python train.py --d_expert=240 --lr_router=0.00123 --norm="rmsnorm"
Below are experts of layer 9 (counted from 0) of a mixture-of-experts language model. Rows are named gate (a neuron's input weights, with its number), up (a neuron's input weights, with its number), down (a neuron's output weights, with its number) and show model dimensions 0-255. Each number is 50 + 12 x the weight over its row's rms, rounded and kept within 0 to 99.
Before each expert's rows: "comes before" lists some tokens at least twice as common just after its tokens as in all text; "mostly gets" lists some tokens that are sent to it at least half of the time. This comes from a sample of Wikipedia text that the model never trained on. Tokens count by the router's weight.

# expert 8
comes before: " |", ".", ",", "00", "1", "°"
mostly gets: "′", " −", " (1", " (18", " 18", "000"
gate0:63 73 54 62 21 29 57 66 62 55 42 67 74 51 56 76 53 38 49 51 56 41 41 40 67 50 35 24 55 42 28 44 53 49 58 55 34 46 52 47 71 41 53 58 39 29 59 44 54 53 45 53 54 54 31 54 36 69 48 48 45 59 47 60 55 32 50 32 64 38 64 60 49 48 66 51 63 44 40 53 53 50 54 44 55 39 39 57 49 32 39 61 46 52 59 49 61 54 44 57 47 45 51 71 69 38 50 37 57 43 65 42 71 66 44 50 63 36 59 55 46 49 60 48 40 46 58 74 53 46 46 36 48 47 47 60 59 26 36 52 58 46 21 56 69 56 65 50 53 17 24 62 64 55 57 67 56 56 42 72 57 47 55 40 49 38 52 66 36 38 63 52 43 37 51 59 47 44 56 26 67 29 65 59 63 60 73 60 44 47 69 35 34 30 42 45 44 38 51 67 49 57 49 62 56 46 48 44 61 42 23 59 79 39 55 38 34 37 54 47 45 84 35 51 29 41 48 44 67 41 55 53 34 75 41 40 44 33 64 57 37 39 49 57 35 54 44 45 45 21 54 59 54 39 37 37
up0:38 50 43 51 38 33 45 50 59 66 62 44 42 63 57 43 52 71 55 37 47 28 48 51 24 40 32 48 51 57 53 50 52 69 44 60 41 43 47 28 46 64 42 55 54 37 49 42 66 51 50 56 46 44 46 36 62 59 41 71 35 49 54 61 53 50 47 43 41 57 61 63 34 42 38 28 44 42 69 49 48 62 59 35 57 36 62 18 39 36 52 55 35 32 69 33 62 40 47 61 43 53 32 43 59 30 74 48 61 47 52 49 58 40 55 53 42 45 74 32 55 55 24 45 56 58 44 50 33 78 65 37 59 59 57 46 62 59 60 47 44 51 59 56 55 73 46 70 59 40 41 52 36 51 44 49 47 78 36 21 49 50 45 38 57 32 48 43 59 40 62 53 44 55 70 53 46 43 23 43 62 69 72 47 53 79 46 40 50 48 60 41 50 32 49 52 54 55 64 43 70 48 40 57 54 43 75 63 53 30 49 57 80 40 65 54 38 33 74 44 68 76 39 38 48 40 49 48 48 42 63 51 51 48 64 61 28 49 56 41 28 50 44 45 27 72 60 45 41 34 63 37 53 66 59 70
down0:45 74 47 59 28 63 64 60 40 45 23 62 58 50 57 49 44 34 45 62 24 52 57 53 33 65 50 35 49 62 66 49 33 25 75 23 49 58 58 39 65 38 79 62 46 41 55 45 39 23 33 32 51 44 67 55 25 62 54 54 41 41 73 49 74 64 45 46 66 51 48 48 41 51 64 63 60 24 60 38 38 52 57 50 49 42 43 50 45 24 53 39 24 38 46 56 52 71 61 69 70 63 40 42 49 58 52 53 63 57 57 43 34 45 49 32 46 63 51 52 37 37 53 42 28 57 58 49 57 40 64 53 64 76 54 58 24 44 42 42 53 46 49 53 31 51 61 55 57 59 30 40 51 55 52 58 54 31 58 59 57 62 59 46 24 60 38 45 37 52 77 51 44 43 49 32 35 47 55 53 52 34 39 53 58 73 33 50 51 59 30 35 51 73 67 44 47 66 26 55 38 51 42 69 43 62 44 39 58 44 41 41 54 48 55 49 61 40 42 36 42 30 52 48 59 46 73 57 52 46 57 53 63 39 72 51 51 58 59 48 74 51 65 50 60 42 58 58 58 50 60 51 64 36 42 42

# expert 5
comes before: "\n", " ", " The", " 0", " He", " In"
mostly gets: ").", "---|---|---|---|", ");", ";", "See", " |"
gate1:45 41 61 77 46 37 46 51 43 54 33 60 60 14 70 63 74 42 35 28 67 48 49 53 74 59 74 34 34 48 50 58 69 62 55 49 62 62 20 61 43 35 50 40 38 58 50 42 73 72 61 60 42 47 52 77 60 43 36 54 53 57 72 18 52 67 32 50 35 46 53 49 37 57 55 56 60 46 50 43 68 50 46 36 57 46 33 58 44 46 33 54 69 64 45 60 49 45 53 60 39 70 46 60 48 62 41 57 53 55 47 67 50 64 34 47 63 49 44 32 41 61 46 39 46 38 49 34 54 55 55 53 35 63 54 55 82 58 36 33 55 56 45 59 55 58 51 62 51 65 51 48 58 54 48 58 52 57 40 47 43 45 25 47 28 40 57 62 52 46 48 67 50 49 55 62 56 46 41 64 60 24 31 64 44 47 41 69 56 57 70 59 41 26 39 60 47 35 60 56 45 59 57 31 30 42 39 43 73 56 62 39 36 56 44 46 53 65 41 61 37 55 37 53 60 29 70 68 55 49 67 54 87 47 43 45 36 38 45 47 38 32 44 63 59 63 58 53 60 38 56 51 61 53 39 53
up1:36 44 41 37 57 23 69 51 75 47 61 50 63 47 58 40 43 44 52 65 61 68 36 42 59 44 44 59 60 54 57 40 43 45 60 46 33 48 44 57 41 60 37 76 56 41 62 50 41 44 22 65 50 61 56 46 50 52 52 33 32 35 56 69 46 62 38 37 60 33 34 46 68 62 59 41 60 58 37 39 53 34 62 55 48 68 55 57 57 41 65 52 43 56 71 39 67 46 49 75 40 71 40 42 49 44 36 56 42 64 34 52 75 43 50 50 66 62 45 25 63 41 55 44 47 60 56 59 37 39 55 54 40 38 52 14 91 42 39 33 43 46 71 54 42 35 46 61 42 46 59 40 42 30 31 37 35 53 49 60 38 56 49 56 36 54 52 63 60 40 50 33 47 42 55 42 20 45 52 56 37 53 34 63 81 79 53 50 41 58 55 68 34 41 59 45 36 54 44 51 61 43 31 65 69 46 57 67 37 53 43 56 50 58 35 64 50 41 53 64 46 51 46 48 49 51 39 32 51 56 56 41 51 71 50 58 55 53 49 43 58 51 42 51 54 45 42 66 48 29 69 19 29 47 72 55
down1:53 55 35 54 51 46 56 77 31 57 40 31 30 52 42 39 44 58 52 61 47 37 47 48 50 34 61 59 58 61 71 55 35 74 48 46 47 40 65 46 42 43 61 62 52 64 48 26 49 47 75 65 53 54 40 35 53 58 66 27 50 26 53 73 46 45 53 50 64 31 56 51 46 40 54 70 45 45 53 34 56 73 36 56 41 51 28 30 44 51 56 22 26 40 41 52 48 57 55 57 32 65 73 31 30 57 77 44 47 43 45 40 43 45 63 21 40 55 45 48 47 46 58 41 65 46 35 66 44 39 48 46 50 33 47 38 60 35 47 66 03 40 44 47 61 60 58 43 39 45 45 32 33 65 62 45 61 49 45 50 68 51 54 56 39 46 61 46 48 51 42 63 59 34 48 53 39 44 55 34 42 62 83 53 56 32 53 54 43 55 74 35 49 53 61 51 45 29 48 51 43 43 53 43 62 31 39 61 37 58 59 47 53 55 37 58 52 39 66 47 51 54 62 41 38 32 45 56 49 43 38 55 38 32 69 38 52 56 39 61 24 68 62 16 38 49 51 45 53 53 58 48 45 42 61 35

# expert 10
comes before: "|", "A", "S", "-", "\n", "20"
mostly gets: " \"", " (", "_{", "(", "{", "“"
gate0:58 41 36 48 50 61 48 58 43 53 59 59 63 79 43 72 35 40 45 41 29 52 66 71 38 66 31 55 55 39 64 42 45 47 42 52 36 50 51 34 48 33 54 39 45 79 47 42 38 49 53 51 63 52 53 41 49 52 60 45 71 40 61 39 42 41 44 55 53 40 32 59 33 58 77 45 53 45 54 50 52 56 41 33 38 42 08 56 57 44 57 58 72 44 58 61 44 28 58 59 24 47 44 51 45 34 38 38 40 59 54 63 19 37 42 32 39 43 55 56 53 81 45 51 49 32 47 53 69 49 63 38 45 55 55 49 69 42 63 48 48 49 43 47 74 55 43 52 64 40 44 60 63 39 38 39 40 53 64 39 34 57 50 89 41 71 58 54 68 61 58 64 64 55 57 43 17 71 46 37 38 46 50 63 38 53 43 45 75 41 54 44 41 46 69 44 46 32 23 41 54 57 45 50 67 67 49 45 24 47 60 53 52 51 76 51 46 41 37 58 41 61 60 52 25 54 44 46 43 67 74 47 48 47 42 57 40 49 64 48 51 46 43 41 35 43 63 34 39 50 44 28 52 47 47 45
up0:54 63 52 29 34 43 54 49 42 26 28 42 41 33 57 34 67 31 42 51 36 53 48 39 78 38 59 75 58 51 42 61 47 47 43 53 49 59 50 66 42 62 48 57 42 62 73 43 49 34 60 42 38 31 58 55 42 58 52 40 52 55 62 54 58 51 62 66 50 57 63 44 60 51 56 53 27 56 69 49 51 45 70 44 51 59 35 56 57 37 20 41 68 52 39 53 55 52 41 37 49 70 77 47 39 36 52 54 49 55 41 50 43 39 43 49 61 50 40 50 41 51 59 38 27 46 41 48 46 62 62 23 68 48 56 54 47 68 53 67 39 27 55 51 45 65 66 72 39 55 70 38 42 25 34 36 55 56 59 21 51 43 41 41 47 46 40 68 59 58 49 33 53 28 64 59 46 43 63 57 67 41 65 53 43 63 59 33 57 57 40 31 48 67 47 59 44 62 52 45 50 43 60 58 52 42 54 47 58 33 56 37 40 41 51 81 57 66 42 62 51 37 61 61 40 59 44 33 44 69 17 75 37 50 47 44 46 60 44 35 22 53 41 63 56 57 41 37 84 45 74 51 66 39 53 48
down0:45 60 55 58 48 51 30 66 41 54 47 38 54 52 32 63 43 65 72 65 76 70 53 64 67 69 50 46 42 49 56 65 42 40 44 63 47 34 57 46 49 44 41 54 56 50 38 42 36 36 44 55 28 56 55 26 47 48 67 32 29 57 48 52 57 35 43 62 42 64 64 62 62 42 60 55 59 45 62 19 32 45 40 70 42 60 45 63 57 32 35 48 54 64 41 45 52 62 28 51 62 69 42 32 53 76 68 47 58 36 37 49 77 69 59 46 52 39 60 57 45 59 50 49 48 57 73 44 51 51 58 58 55 45 37 70 56 47 29 72 64 59 73 52 21 68 51 59 44 51 35 47 54 37 40 57 58 56 28 38 26 58 65 43 50 29 73 63 52 58 40 60 51 50 60 47 33 78 48 36 42 31 49 63 44 61 34 63 42 55 47 46 57 61 43 43 42 55 55 57 34 63 54 68 57 52 37 45 34 40 53 48 33 47 43 56 52 47 47 33 69 59 61 44 49 66 48 49 66 59 50 64 44 61 56 40 52 56 43 66 48 69 68 65 63 55 57 63 62 31 49 42 73 29 47 21